From a checkpoint of a small mixture-of-experts model trained on Wikipedia.
Size: 12 layers, width 320.
Experts: 8 experts in each of 12 layers, 288 Mish neurons an expert, a softmax router.
Below are experts of layer 2 (counted from 0) of a mixture-of-experts language model. Rows are named router (the router's row for the expert), up (a neuron's input weights, with its number) and show model dimensions 240-319. Each number is 200 + 30 x the weight over its row's rms, rounded and kept within 0 to 999.
Before each expert's rows: "comes after" lists some tokens at least twice as common just before its tokens as in all text; "mostly gets" lists some tokens that are sent to it at least half of the time. This comes from a sample of Wikipedia text that the model never trained on. Tokens count by the router's weight.

# expert 1
comes after: "\n", ")", " /", " part", "°", "N"
mostly gets: " of", " Preceded", " /", " Animalia", " Succeeded", " Website"
router,279,209,197,228,247,230,220,257,188,224,208,256,216,215,205,215,194,211,216,170,196,299,190,171,184,208,287,181,194,175,215,195,245,186,192,240,202,206,180,167,157,214,172,261,215,196,165,208,157,189,154,198,206,231,240,191,158,137,176,164,214,185,174,196,225,189,197,201,235,257,202,259,132,246,193,227,169,216,238,191
up9,179,170,211,188,227,213,227,155,212,203,228,212,203,247,184,206,206,206,167,227,188,220,196,236,164,174,253,214,202,166,210,178,212,192,241,200,171,168,217,166,204,183,187,208,139,164,172,219,228,175,183,232,172,226,231,213,172,181,210,196,241,196,245,247,193,157,206,207,205,195,260,225,158,240,193,223,194,185,249,181
up10,185,135,169,221,162,215,208,151,201,256,201,194,234,205,185,176,246,227,243,206,137,201,203,183,189,192,204,227,197,188,288,236,204,182,226,193,153,254,162,222,206,198,201,233,153,200,171,225,188,211,269,192,199,204,218,243,232,164,211,199,229,125,188,206,225,202,216,179,148,212,151,259,181,203,211,214,207,185,202,172
up11,199,177,232,207,215,180,210,234,222,251,166,205,202,216,189,211,190,251,204,119,175,194,169,202,193,232,212,153,194,245,216,206,186,187,181,192,222,188,205,189,192,250,193,201,176,183,209,179,183,224,230,193,147,200,195,195,280,193,190,195,198,194,233,205,203,208,176,206,211,202,194,183,184,234,230,234,181,192,249,210
up12,196,187,266,190,159,215,218,249,203,195,218,205,226,203,161,172,252,240,219,214,250,221,194,218,238,190,172,203,223,163,206,189,179,252,187,161,252,153,103,220,191,219,157,230,195,191,187,194,227,204,166,171,241,218,203,161,163,146,189,186,226,188,193,185,217,179,186,108,214,228,217,241,210,227,196,241,199,256,244,208
up13,213,158,216,208,173,156,222,201,169,185,156,213,209,175,251,179,224,206,167,189,166,176,187,196,247,199,203,205,215,162,226,190,181,201,161,180,193,189,185,200,181,230,142,147,210,108,214,208,123,247,174,161,196,169,196,278,214,166,159,231,205,181,173,257,245,204,179,238,173,201,212,225,175,216,233,231,216,173,240,286
up14,168,176,198,185,222,174,231,216,189,201,211,181,228,235,185,161,250,243,186,204,239,204,226,236,248,208,200,182,218,190,248,213,238,151,164,185,211,164,182,243,214,220,189,194,219,210,223,218,193,167,143,147,184,189,189,159,108,202,228,200,245,171,213,228,186,190,214,229,177,206,224,206,220,175,215,194,189,161,250,194
up15,217,171,157,212,215,233,227,219,158,239,192,210,193,189,262,189,199,239,170,175,220,186,209,177,206,203,229,209,200,245,162,243,229,194,240,186,186,194,160,163,183,176,221,199,183,178,154,209,212,141,173,211,173,201,143,232,186,232,213,220,230,250,216,166,201,168,165,239,197,204,172,170,174,195,222,146,152,251,210,229
up16,224,191,234,189,226,227,171,197,238,183,210,239,193,160,197,192,189,177,176,202,193,194,194,224,217,212,187,201,174,223,197,184,190,234,232,235,184,210,178,217,196,184,152,232,205,170,194,170,184,174,196,244,179,203,155,174,220,180,217,185,177,222,251,200,193,178,207,164,182,215,199,230,178,246,179,191,140,169,179,192
up17,211,223,176,168,205,196,196,237,194,247,178,168,187,234,206,264,178,174,199,238,220,180,193,161,190,188,231,202,192,232,206,202,215,180,164,203,195,203,230,184,203,201,208,268,182,185,268,222,116,218,230,164,188,181,165,191,199,228,224,215,209,210,253,150,222,231,164,185,194,277,244,263,202,230,218,233,213,238,155,230
up18,224,175,236,258,181,205,209,138,185,201,253,241,209,205,262,190,204,201,201,204,162,208,196,169,193,189,247,175,180,204,205,184,142,205,200,194,221,202,239,194,184,225,206,206,181,176,215,222,147,167,215,144,191,217,212,155,171,178,186,211,236,175,222,243,227,203,210,196,150,213,209,237,170,190,199,222,212,243,212,201
up19,236,216,250,152,166,190,163,217,195,207,197,222,211,191,186,190,185,232,190,216,164,183,212,171,222,185,213,190,176,199,219,158,275,205,230,148,192,214,159,199,192,192,175,162,199,191,183,139,132,219,136,197,161,186,197,277,143,251,212,213,172,228,209,195,194,215,215,188,168,186,199,221,193,233,220,247,248,152,187,249
up20,190,205,179,240,184,229,273,244,168,227,174,190,228,182,246,230,175,206,178,245,228,213,216,182,174,214,244,206,192,288,172,266,236,199,260,203,193,184,170,218,184,214,219,253,233,164,223,272,150,213,197,208,220,185,180,179,192,192,159,187,238,186,144,140,191,235,230,181,252,197,119,210,236,136,226,220,189,216,192,175
up21,212,159,228,241,203,208,244,183,189,215,206,171,208,161,220,149,189,205,176,225,218,187,199,248,168,239,198,202,154,210,195,218,170,219,210,189,233,218,124,229,186,207,197,265,227,149,220,175,226,148,186,193,211,179,151,206,207,141,182,225,225,213,215,220,172,187,225,233,192,197,220,152,220,248,206,195,150,193,193,202
up22,218,151,222,180,239,220,91,165,242,223,193,211,154,241,225,240,203,177,222,210,236,183,166,151,238,206,191,181,186,168,210,183,219,227,189,238,187,186,256,169,197,206,165,246,230,156,242,185,210,215,235,224,172,171,198,236,233,183,186,213,207,259,253,207,214,194,195,196,192,221,175,205,142,246,273,195,232,237,219,216
up23,173,193,223,218,247,243,218,246,166,217,202,210,158,171,210,181,184,249,187,185,219,204,214,262,188,188,259,219,163,172,197,168,206,209,177,149,215,136,168,200,208,218,195,240,167,193,247,148,188,185,177,185,219,173,157,188,181,196,170,187,197,190,256,181,184,156,220,178,199,198,269,214,175,206,202,246,175,167,183,236
up24,244,173,237,197,218,193,203,172,144,178,139,211,248,238,236,226,183,152,198,212,205,179,206,201,231,234,168,211,197,195,225,233,199,233,206,183,187,209,225,211,157,184,159,196,166,184,184,184,167,232,188,250,224,181,200,235,198,147,200,213,183,163,210,185,222,179,205,218,222,208,180,211,217,229,178,204,232,177,185,191
up25,231,253,208,228,199,249,244,227,172,219,177,212,240,227,252,241,216,218,222,216,163,213,222,198,163,168,285,228,151,226,211,200,206,185,189,153,250,264,194,265,198,207,199,187,263,213,202,192,170,132,262,172,188,185,229,178,140,218,229,198,200,182,211,194,228,203,209,212,220,188,162,257,181,209,172,214,212,181,229,181
up26,207,137,188,189,181,172,265,157,138,216,201,165,170,224,160,180,208,213,188,234,158,218,181,201,198,171,177,188,214,231,218,214,204,184,181,133,182,177,164,200,206,199,221,247,165,197,246,210,180,234,158,226,224,202,202,202,259,277,179,196,212,209,205,163,197,239,158,188,186,208,231,236,201,176,211,204,224,234,116,208
up27,241,199,214,205,217,217,256,178,212,238,206,179,171,176,143,144,276,129,197,119,198,212,206,129,212,189,208,221,194,118,209,201,218,241,199,250,227,222,197,165,251,221,238,250,234,194,244,204,153,187,187,175,210,201,257,242,244,222,203,204,165,231,200,195,149,219,202,212,177,203,159,259,207,283,181,251,247,214,251,195
up28,227,139,228,214,219,226,200,235,173,197,238,214,201,208,208,158,226,163,180,255,197,206,170,235,201,219,166,222,162,220,164,178,210,219,193,218,198,181,197,221,172,238,207,237,187,217,217,200,186,255,154,240,185,197,188,217,178,134,158,180,208,194,195,175,178,198,237,128,251,213,212,185,200,186,191,181,177,176,232,160
up29,263,155,226,198,152,208,249,216,252,201,214,195,201,144,229,196,224,230,176,207,207,221,177,181,238,203,297,177,188,147,216,185,204,202,199,230,200,259,188,177,211,228,202,227,255,180,168,284,148,212,188,152,159,189,190,183,192,169,164,211,208,207,152,221,196,200,236,244,191,230,193,190,193,243,196,187,102,205,199,218
up30,268,213,230,258,200,221,195,155,220,225,206,238,235,187,227,163,219,187,178,165,223,230,208,232,213,202,172,225,200,240,175,241,137,197,201,201,254,183,186,210,216,198,186,242,203,188,192,167,197,201,188,271,193,194,194,189,228,215,211,204,182,179,184,196,242,207,186,199,167,215,238,222,179,203,170,165,191,234,137,241
up31,211,200,218,223,213,237,199,217,211,214,234,216,237,233,192,252,200,195,164,204,168,172,184,166,191,225,232,230,193,232,203,218,187,188,239,220,250,193,220,177,135,234,216,190,176,174,163,176,212,139,240,198,155,190,226,165,122,239,240,180,230,222,203,171,229,201,196,155,159,223,230,267,170,175,236,179,195,145,198,228
up32,267,154,164,184,232,203,245,181,210,192,185,225,200,202,250,240,181,216,199,87,168,180,180,224,234,299,225,168,187,234,163,231,168,203,120,130,221,202,213,192,220,241,195,232,190,180,173,174,215,284,194,210,207,210,241,215,260,224,170,210,199,154,148,168,167,220,138,252,184,226,205,224,201,152,179,169,219,208,221,240
up33,206,190,236,221,169,214,190,122,188,251,198,183,189,226,293,211,200,199,171,238,162,180,167,217,213,245,215,280,168,227,188,233,197,226,170,187,224,167,156,229,198,180,243,204,171,179,248,218,177,246,236,253,179,193,153,201,225,202,189,183,188,193,196,227,180,190,182,196,199,202,206,198,216,236,202,192,182,182,185,247
up34,208,207,193,177,212,237,220,199,240,180,209,210,232,203,203,203,220,171,171,209,220,213,150,213,194,233,232,170,154,212,198,167,213,250,190,213,209,244,184,196,213,212,213,220,163,175,149,204,203,227,150,146,180,172,186,292,138,164,165,177,178,256,193,172,204,174,167,181,226,243,213,224,157,262,151,206,199,193,208,187
up35,182,217,216,232,227,206,250,234,205,230,186,217,215,246,175,172,256,213,223,221,196,200,222,231,202,163,222,204,198,209,265,227,224,177,154,178,219,234,170,214,178,204,190,221,216,198,228,208,190,190,215,202,147,168,169,149,160,182,174,233,232,183,205,251,263,197,181,213,208,227,241,223,188,228,178,228,212,166,214,192
up36,168,205,240,154,223,219,165,253,174,221,175,195,177,134,161,173,211,211,208,174,168,200,203,170,178,187,199,217,163,194,175,172,270,207,195,241,143,197,206,236,216,210,125,210,183,207,270,187,177,256,182,210,183,190,231,194,204,200,217,207,200,195,220,186,189,207,193,200,175,180,171,197,148,244,230,274,221,174,201,203
up37,195,210,222,184,194,181,210,259,246,207,203,239,209,196,184,198,171,172,189,206,213,209,199,213,210,183,231,242,212,234,189,185,148,143,181,253,167,220,209,211,213,208,179,262,189,176,175,211,170,164,169,214,191,188,219,158,248,211,176,217,241,175,240,226,165,239,255,185,179,233,264,224,189,231,211,226,231,233,235,201
up38,211,227,205,240,202,186,195,155,232,196,245,228,253,175,212,255,167,206,173,239,199,182,173,242,188,220,236,225,174,207,204,143,262,201,170,178,257,218,208,218,186,239,178,200,165,238,226,169,169,204,198,202,95,181,189,198,182,170,172,193,196,202,187,189,222,180,240,155,175,217,203,226,173,173,234,221,210,169,198,233
up39,219,230,197,171,206,250,240,216,218,214,234,227,162,236,170,185,208,214,164,211,266,169,176,173,194,205,200,186,168,154,194,195,236,198,211,237,149,240,228,200,136,227,229,231,218,215,202,167,173,193,192,151,187,160,199,209,179,162,216,166,207,245,272,192,211,204,204,220,178,259,204,245,145,236,249,247,237,245,144,228
up40,220,226,205,188,202,235,147,216,168,168,198,183,196,236,158,175,226,234,172,163,166,207,215,220,160,172,204,199,216,192,202,197,228,191,230,106,133,215,237,180,186,228,182,187,214,181,193,187,231,173,186,213,184,234,219,157,193,207,122,188,166,155,207,214,216,172,188,160,206,190,215,221,145,210,210,149,193,194,269,213
up41,209,179,170,184,188,203,196,242,239,227,243,209,212,216,227,200,229,258,233,167,234,247,184,162,176,174,219,189,203,197,172,202,217,214,226,258,206,187,178,207,159,176,250,240,202,218,175,251,228,209,178,141,199,218,181,209,131,142,177,179,210,188,199,227,222,206,183,127,218,211,141,222,188,204,201,224,191,303,209,220
up42,191,213,210,204,223,280,189,204,195,180,200,188,153,181,262,218,166,197,149,181,208,184,200,170,203,218,258,188,182,196,209,148,231,202,175,196,254,233,228,203,232,218,262,228,227,182,222,221,216,190,187,233,209,209,203,196,160,160,210,178,191,237,209,230,167,138,245,218,222,210,212,229,188,217,202,193,185,213,187,188
up43,203,210,229,158,171,268,165,224,185,252,202,188,108,166,233,247,142,227,145,219,230,200,207,230,213,164,249,203,148,151,214,150,278,182,199,192,204,246,200,177,178,232,230,189,216,172,200,209,238,222,198,187,171,218,213,161,200,166,204,178,202,215,187,210,144,194,197,211,234,221,147,142,188,216,221,246,217,226,204,204
up44,239,189,207,238,202,234,199,189,200,244,223,217,196,181,195,174,273,254,226,159,197,204,197,192,190,153,272,190,177,273,183,198,190,174,219,194,209,164,184,205,243,219,118,244,199,176,211,188,213,159,190,169,232,170,213,169,235,210,208,213,214,186,251,208,216,173,188,182,210,197,231,191,148,210,175,220,154,195,218,236
up45,212,224,230,251,213,269,198,210,168,176,188,206,247,223,212,200,202,186,148,234,200,181,156,217,193,215,237,219,184,199,211,206,193,193,207,231,212,257,174,213,203,169,230,236,244,202,159,190,143,178,167,197,162,217,188,190,157,190,183,206,187,200,152,187,193,161,221,209,233,213,212,272,178,193,159,177,178,188,232,166
up46,220,179,200,245,168,160,235,233,186,144,198,189,142,151,214,179,226,112,204,235,204,200,219,217,264,191,231,190,223,162,196,229,182,185,204,207,152,208,180,200,206,196,218,185,187,199,207,227,181,152,147,216,234,188,199,215,209,138,237,220,224,188,178,225,196,235,172,240,195,231,213,210,195,248,164,278,155,215,243,187
up47,216,180,196,223,177,152,202,219,209,160,186,231,222,203,204,239,211,200,164,182,200,210,156,208,235,240,184,207,168,185,215,192,243,236,196,196,197,215,209,219,191,189,188,207,193,217,224,193,110,229,135,230,163,172,215,218,201,214,172,197,182,200,193,179,223,191,177,217,177,214,171,235,182,176,231,165,155,208,265,218
up48,203,209,155,197,200,190,199,111,189,169,173,241,208,233,211,191,250,264,154,163,194,227,186,232,222,223,259,151,169,220,202,153,213,233,169,110,199,204,210,186,190,219,231,228,233,186,187,194,125,220,201,208,190,208,193,171,191,222,193,169,228,172,178,169,168,155,194,219,174,242,148,199,197,149,214,187,177,230,266,220
up49,228,177,210,257,190,198,164,266,182,214,159,176,235,133,171,210,187,168,179,179,176,216,201,178,217,128,279,191,198,173,221,179,251,171,197,212,160,235,212,253,233,215,175,220,243,151,239,201,193,172,210,176,190,210,234,166,191,205,207,187,218,216,237,184,228,275,131,222,187,206,230,243,155,227,199,251,164,193,170,174
up50,262,181,172,207,204,210,227,270,148,208,167,150,146,151,199,252,156,187,194,200,207,187,199,186,168,250,291,215,192,234,210,173,271,169,174,192,197,221,231,211,236,182,153,251,221,247,210,199,215,231,202,221,207,211,206,211,176,198,242,226,179,208,209,212,182,217,225,236,229,225,208,225,186,198,213,203,179,206,208,198
up51,180,150,191,187,213,200,198,191,200,227,218,171,178,183,191,202,214,195,215,156,186,213,209,188,226,223,139,202,194,203,193,255,136,215,172,184,249,204,176,189,261,197,224,260,216,137,233,191,192,214,186,187,223,210,215,190,237,179,187,173,201,188,230,161,149,160,188,188,182,221,181,269,234,169,243,169,133,212,243,204
up52,166,151,127,215,221,226,188,226,170,171,223,190,174,253,151,140,217,180,214,236,223,234,233,235,190,154,234,182,202,229,220,178,236,149,212,197,150,238,213,237,186,218,189,209,172,233,197,244,177,202,180,144,205,194,148,174,169,179,219,210,170,157,200,159,253,179,204,194,210,215,236,247,198,237,157,210,156,197,228,196
up53,275,242,203,223,128,168,222,191,193,221,237,184,248,189,227,210,238,195,140,177,211,178,206,211,252,216,234,208,173,182,208,223,183,204,189,192,234,218,197,192,235,196,246,226,236,205,155,184,206,190,255,179,213,188,228,190,168,237,223,231,234,159,200,203,162,207,229,227,178,243,236,207,209,255,203,173,185,211,165,288
up54,190,142,205,202,181,185,231,235,225,232,208,159,184,175,202,234,240,207,170,296,201,230,238,247,236,193,190,196,213,180,193,169,213,179,255,169,188,118,196,233,156,100,166,243,227,157,178,182,194,206,171,141,204,212,225,162,183,194,186,185,234,224,245,197,197,235,233,164,226,187,203,255,220,178,251,236,173,235,169,178
up55,193,225,243,185,142,200,212,209,181,189,166,204,200,217,239,196,195,245,184,179,216,217,179,198,189,175,234,189,188,183,169,198,225,239,186,162,191,250,183,202,158,250,161,231,237,215,216,240,205,223,150,221,249,216,174,177,170,185,173,166,220,172,184,142,174,192,159,222,225,210,197,234,198,166,202,213,239,249,244,223
up56,216,178,195,225,201,209,222,122,167,200,146,229,270,228,208,196,150,215,155,237,197,170,199,295,225,223,201,191,186,176,226,169,192,218,149,186,173,183,190,201,158,221,195,222,202,188,183,153,171,240,194,270,207,201,184,224,204,172,183,211,216,189,179,182,243,178,188,232,182,195,233,223,185,205,208,137,228,180,218,231
up57,218,196,226,209,148,253,217,151,226,300,242,187,183,160,207,183,277,144,195,135,156,214,212,189,197,213,181,263,191,178,217,214,173,191,128,203,200,187,192,211,225,174,168,262,171,102,217,200,195,195,212,199,206,172,203,219,254,138,223,194,223,189,200,258,215,221,234,185,192,178,177,200,203,240,211,201,245,167,215,207
up58,197,196,207,200,202,215,206,182,246,248,159,186,177,168,166,215,162,210,189,176,196,184,217,219,201,155,209,227,201,146,195,178,288,194,245,150,202,277,192,192,167,243,202,228,178,203,225,175,206,174,229,202,172,205,206,190,215,126,235,200,241,166,229,216,146,158,196,207,201,204,194,163,151,233,279,245,212,205,254,189
up59,205,140,189,218,224,179,247,237,226,195,255,200,191,166,184,184,207,183,156,204,202,194,205,222,198,220,223,183,207,221,121,210,220,201,193,168,156,196,181,234,168,203,147,227,203,154,220,179,184,171,237,164,225,205,223,146,226,205,221,200,193,212,257,227,217,265,115,160,174,197,263,288,185,187,172,145,149,225,228,208
up60,232,177,209,239,203,241,207,242,145,193,155,188,199,184,175,182,190,220,180,195,171,192,179,192,173,165,230,191,220,260,222,218,263,210,202,114,218,182,174,221,187,188,191,251,218,191,215,197,207,161,213,271,194,206,191,184,235,178,214,174,188,182,223,221,202,182,223,161,220,208,256,186,190,183,193,247,118,206,242,184
up61,207,195,234,231,248,231,208,200,127,199,183,213,210,217,289,204,183,232,206,213,225,217,182,198,214,183,263,193,187,241,168,194,194,208,160,202,195,161,148,194,233,217,146,254,177,143,174,157,223,192,180,156,233,218,211,239,172,213,159,217,219,190,205,180,210,225,162,213,142,208,196,251,180,195,228,244,184,196,225,247
up62,185,202,200,168,207,160,211,250,181,163,172,219,198,192,226,270,138,230,202,145,201,204,256,215,167,239,235,202,191,184,221,177,227,197,195,215,270,221,231,192,211,193,201,198,229,231,199,216,205,229,171,227,210,212,213,149,181,251,194,166,203,239,206,200,175,155,213,146,265,186,164,232,197,213,250,172,228,223,201,204
up63,187,123,181,199,166,131,185,181,200,181,204,200,208,197,203,190,212,203,237,184,217,215,172,166,262,234,276,218,222,132,203,221,227,203,157,186,160,209,249,173,257,198,202,227,207,162,208,188,198,225,158,157,267,197,201,247,189,214,164,217,169,182,235,216,197,220,164,220,189,233,227,244,176,202,173,235,228,185,257,237
up64,290,163,223,232,211,247,182,210,201,199,198,183,171,204,209,196,192,212,133,151,169,192,197,182,216,201,249,212,192,217,182,203,217,189,180,184,221,172,199,183,183,199,199,286,216,193,168,155,240,229,167,195,207,219,192,181,183,181,152,177,172,179,199,177,202,190,223,163,180,207,227,200,182,186,241,162,161,263,186,219
up65,211,225,160,170,203,185,196,231,188,189,158,185,186,208,193,206,201,215,168,261,268,215,199,188,194,233,207,182,195,236,190,208,254,182,228,172,207,250,220,198,219,252,185,209,195,223,206,232,140,183,214,196,193,191,200,183,179,202,250,218,175,205,260,218,219,204,206,238,182,267,231,278,223,269,194,275,210,216,190,206
up66,201,223,220,163,190,229,207,181,193,231,244,208,170,178,202,275,203,175,188,202,185,227,226,199,183,218,202,238,212,186,192,151,191,199,182,219,249,192,191,215,181,187,180,238,257,194,195,188,203,242,199,205,218,213,297,175,237,146,235,177,192,211,205,238,172,152,157,159,163,211,278,196,180,207,252,223,227,183,176,207
up67,208,183,220,146,180,258,207,260,203,238,212,167,101,196,128,194,207,208,149,211,227,181,197,163,199,178,254,206,192,181,171,181,236,185,190,188,199,219,227,158,187,231,232,228,167,215,206,176,167,162,207,159,246,195,224,241,175,197,185,201,196,198,256,215,153,189,183,184,171,222,238,229,159,278,193,280,238,189,260,235
up68,227,211,193,202,210,228,229,200,239,211,226,221,215,186,254,233,228,199,190,182,180,203,170,140,176,202,251,207,168,232,164,171,232,215,182,193,244,201,162,215,174,187,250,231,213,252,204,233,176,180,184,129,143,206,139,185,131,178,202,193,194,227,219,176,204,241,230,172,198,219,181,198,198,194,186,255,205,230,217,168
up69,278,182,283,259,210,181,208,163,209,220,202,215,233,202,270,206,191,195,184,164,214,211,175,245,253,240,175,200,194,227,225,199,150,196,229,169,183,196,162,182,213,212,218,240,219,166,225,185,188,158,192,256,154,224,124,209,236,231,214,207,204,179,219,220,236,166,160,188,158,226,241,202,197,180,173,144,152,216,177,240
up70,208,183,217,251,157,205,234,192,170,207,168,223,223,177,180,188,197,125,197,152,187,209,216,215,155,181,207,222,204,195,231,229,214,190,184,222,142,205,169,214,218,251,215,267,186,161,273,197,156,139,169,172,234,202,236,189,243,208,194,168,198,159,198,187,205,234,202,217,196,233,222,222,161,163,157,240,183,276,212,201
up71,227,208,169,187,214,211,182,209,202,219,173,184,217,244,236,205,244,193,148,170,224,225,173,153,197,221,262,212,185,166,200,170,229,242,245,208,202,232,205,145,156,153,208,216,146,195,133,240,162,217,199,202,220,234,161,241,185,150,187,186,209,220,221,223,196,196,180,194,214,218,153,132,179,251,202,185,202,200,207,193
up72,238,177,204,224,157,161,189,218,180,173,171,217,186,176,163,158,210,184,147,167,206,214,206,219,236,221,183,191,184,165,200,166,219,225,157,194,215,141,193,233,154,218,203,182,261,151,229,187,176,233,137,191,196,189,202,192,115,150,246,197,199,219,154,152,217,209,205,235,181,204,200,216,188,220,281,203,196,208,208,231
up73,207,196,149,195,228,258,246,232,163,264,174,220,141,202,193,241,198,214,168,212,188,191,175,147,170,203,172,214,183,246,116,175,256,189,207,240,177,207,202,223,132,211,222,205,200,240,181,253,187,198,184,203,206,207,158,201,161,157,225,193,194,196,229,133,233,223,195,179,225,215,208,270,166,186,250,188,261,178,226,176
up74,216,233,181,255,205,236,205,185,187,193,183,150,189,159,168,239,184,204,215,181,208,124,191,174,215,194,184,188,172,161,228,204,265,204,178,191,202,255,201,200,212,210,237,198,227,201,262,226,148,180,177,168,171,174,197,193,192,168,216,203,182,247,188,200,197,202,203,207,206,242,130,205,162,179,232,240,231,187,216,192
up75,270,142,233,198,210,203,185,147,181,231,238,222,175,220,220,206,219,139,204,178,199,206,153,203,226,226,186,227,205,100,240,201,165,200,183,190,259,149,231,198,226,186,226,235,171,181,201,224,159,165,147,175,170,198,211,235,192,190,213,192,180,219,196,200,266,231,206,170,204,203,221,258,178,207,189,122,264,183,169,231
up76,217,193,189,223,205,192,251,243,158,135,173,187,189,178,192,206,154,218,149,241,241,222,176,213,211,169,204,186,207,201,201,180,154,224,284,237,123,182,187,176,215,195,170,174,172,169,152,239,196,166,165,182,220,213,197,216,214,174,232,228,237,214,232,178,216,173,182,223,205,241,218,210,203,247,152,248,146,192,236,198
up77,242,133,213,189,236,220,173,218,146,202,165,180,160,223,203,258,197,201,160,224,187,215,174,213,234,229,254,187,195,213,183,184,187,190,194,197,156,221,153,177,186,171,168,264,208,179,215,183,230,218,230,233,234,205,109,203,198,189,189,248,213,167,206,159,210,209,149,234,179,237,213,165,178,207,241,209,195,185,159,221
up78,220,176,254,210,183,165,131,269,159,204,222,187,143,221,254,151,166,185,199,197,223,226,196,215,232,192,229,190,168,175,200,209,166,214,208,267,208,194,229,204,216,120,151,252,211,169,217,153,142,217,194,133,220,191,212,207,229,200,174,212,180,210,208,258,187,191,235,211,207,234,180,192,204,250,223,202,187,203,209,196
up79,233,191,211,216,222,167,221,242,241,185,161,200,213,274,245,208,191,242,213,190,192,211,147,213,206,209,259,181,193,241,215,219,220,210,167,207,243,204,145,217,148,173,184,249,220,186,219,173,176,147,236,202,148,196,166,126,215,262,175,203,237,278,207,152,191,216,165,229,181,208,262,257,174,185,217,202,201,252,175,212
up80,244,152,212,176,189,184,172,178,239,233,156,188,166,182,233,216,157,218,159,242,200,202,188,188,212,200,219,189,195,269,180,131,240,169,205,185,172,171,244,159,184,199,159,227,223,164,208,248,161,243,199,171,258,224,222,204,225,154,159,221,157,181,212,264,231,254,188,190,221,175,192,251,192,217,197,161,231,221,185,225
up81,228,199,191,187,201,204,189,222,188,212,189,148,161,178,186,245,166,132,206,237,213,131,201,181,204,190,281,185,198,221,230,159,272,190,137,179,216,221,214,209,262,170,220,276,143,197,243,201,161,245,207,153,194,179,165,167,194,213,239,238,187,261,210,202,200,270,192,206,209,241,235,278,183,210,231,196,215,217,182,190
up82,193,214,226,239,186,198,210,183,209,211,177,193,215,209,178,193,126,223,212,135,200,157,184,235,214,177,179,142,170,145,206,154,212,259,179,163,255,258,241,124,265,210,246,137,234,209,197,236,202,212,178,173,205,229,206,206,160,166,188,201,184,194,180,219,179,176,169,227,251,213,200,204,192,231,208,244,212,195,223,230
up83,211,221,238,132,208,190,195,220,203,171,266,231,222,218,179,256,215,235,189,146,178,207,171,208,225,236,216,195,182,217,192,206,197,223,185,184,210,199,166,247,215,270,135,242,192,210,235,172,237,203,184,166,214,236,223,173,191,161,191,187,166,190,206,205,210,158,116,163,210,214,199,262,174,221,178,163,196,231,238,262
up84,204,170,167,245,174,169,174,228,238,191,206,236,239,181,223,172,246,196,170,201,166,209,194,179,225,194,238,207,180,161,199,169,264,211,233,212,231,199,188,222,194,189,168,195,150,191,176,176,186,153,219,186,200,229,183,234,173,204,201,167,182,193,227,179,179,189,204,154,158,219,266,211,174,271,176,176,152,226,209,202
up85,141,171,224,173,201,151,242,260,170,203,199,146,178,203,169,197,176,188,198,228,189,189,185,198,195,207,222,198,184,231,210,205,212,219,193,177,164,237,204,201,189,215,219,245,173,133,183,229,190,223,178,208,194,200,220,172,217,196,208,189,172,256,223,170,201,195,195,194,254,219,234,216,184,206,219,222,212,229,154,226
up86,190,174,203,203,168,265,152,151,165,165,221,194,214,215,181,129,213,234,231,226,213,208,199,199,197,200,227,202,193,193,244,232,198,208,260,206,225,205,195,231,232,187,187,258,215,166,185,205,180,266,179,158,202,186,196,182,231,240,222,197,247,189,166,202,168,208,216,186,171,244,185,299,197,211,177,208,208,226,241,197
up87,210,213,173,198,174,245,271,209,253,245,205,178,137,200,174,203,246,193,170,155,233,191,170,179,175,257,206,229,172,166,221,223,214,257,206,228,188,252,179,211,232,191,244,216,191,192,170,199,212,152,173,215,191,223,239,181,226,165,213,197,201,247,235,166,177,180,193,187,194,202,220,191,207,220,193,176,213,197,205,193
up88,182,202,202,168,205,270,149,151,255,239,195,193,214,171,236,214,160,196,184,228,202,216,170,217,166,196,188,250,179,207,209,225,224,197,165,249,243,209,239,228,154,189,152,209,150,186,223,181,181,213,180,254,247,212,202,172,240,186,181,198,213,150,160,217,193,244,188,198,202,182,220,241,176,189,176,210,212,210,237,186
up89,185,206,210,168,148,163,194,230,146,187,198,156,154,202,215,162,207,194,126,200,177,206,194,197,200,173,270,179,175,186,222,213,222,215,226,201,223,249,202,238,238,193,165,192,237,170,158,167,224,178,190,153,204,191,224,195,156,197,203,169,241,233,244,228,169,214,172,222,193,314,239,244,185,228,219,227,224,236,210,251
up90,226,211,181,222,169,188,220,184,178,226,143,185,185,176,176,168,191,186,211,208,189,171,208,226,189,163,260,280,227,101,195,219,268,198,228,203,180,228,230,206,222,189,201,191,278,198,180,207,135,246,201,210,201,223,226,232,233,166,239,214,163,153,184,252,185,218,178,211,152,197,195,221,211,255,152,268,260,179,268,169
up91,205,213,233,157,221,182,174,187,217,242,250,216,170,204,204,252,243,161,224,208,203,205,171,157,217,161,262,169,177,169,230,159,244,213,195,264,211,212,196,209,191,194,189,214,198,200,212,159,164,175,160,163,169,221,219,179,157,219,171,186,183,229,215,225,186,194,233,151,183,218,198,229,163,246,227,203,235,205,157,194
up92,235,220,209,197,180,208,214,219,224,260,177,196,223,196,187,163,264,198,188,147,180,187,164,254,208,163,280,221,165,152,193,171,264,218,159,224,183,188,217,205,190,163,183,295,242,174,173,212,207,235,190,212,172,196,160,230,173,239,202,222,171,194,171,140,179,194,224,154,191,165,212,169,186,208,168,226,177,255,176,206
up93,240,188,293,256,198,156,192,182,167,119,179,185,235,224,226,205,154,165,211,186,166,174,181,240,220,225,209,183,229,140,240,190,205,202,208,169,183,209,208,194,161,238,200,220,207,188,251,216,190,238,152,197,184,164,157,169,241,174,219,252,167,163,182,176,238,199,201,197,206,205,231,172,182,206,216,223,167,202,200,215
up94,229,167,195,221,191,219,257,168,210,286,195,190,134,169,202,191,206,192,201,189,186,191,224,192,213,213,258,209,185,192,232,178,244,176,209,214,208,173,167,221,219,241,147,233,171,164,235,222,199,195,169,185,223,190,266,242,183,185,218,224,201,201,249,224,196,206,202,178,233,189,209,240,207,207,198,240,225,193,195,214
up95,178,218,196,188,220,209,282,247,149,184,167,200,201,188,227,183,189,217,165,288,243,173,240,200,198,191,227,226,212,164,175,210,228,157,262,158,193,163,176,204,184,172,163,211,148,167,168,254,170,153,168,179,202,207,192,203,172,186,231,242,193,175,198,178,215,182,216,264,200,195,211,222,239,193,203,222,189,201,215,197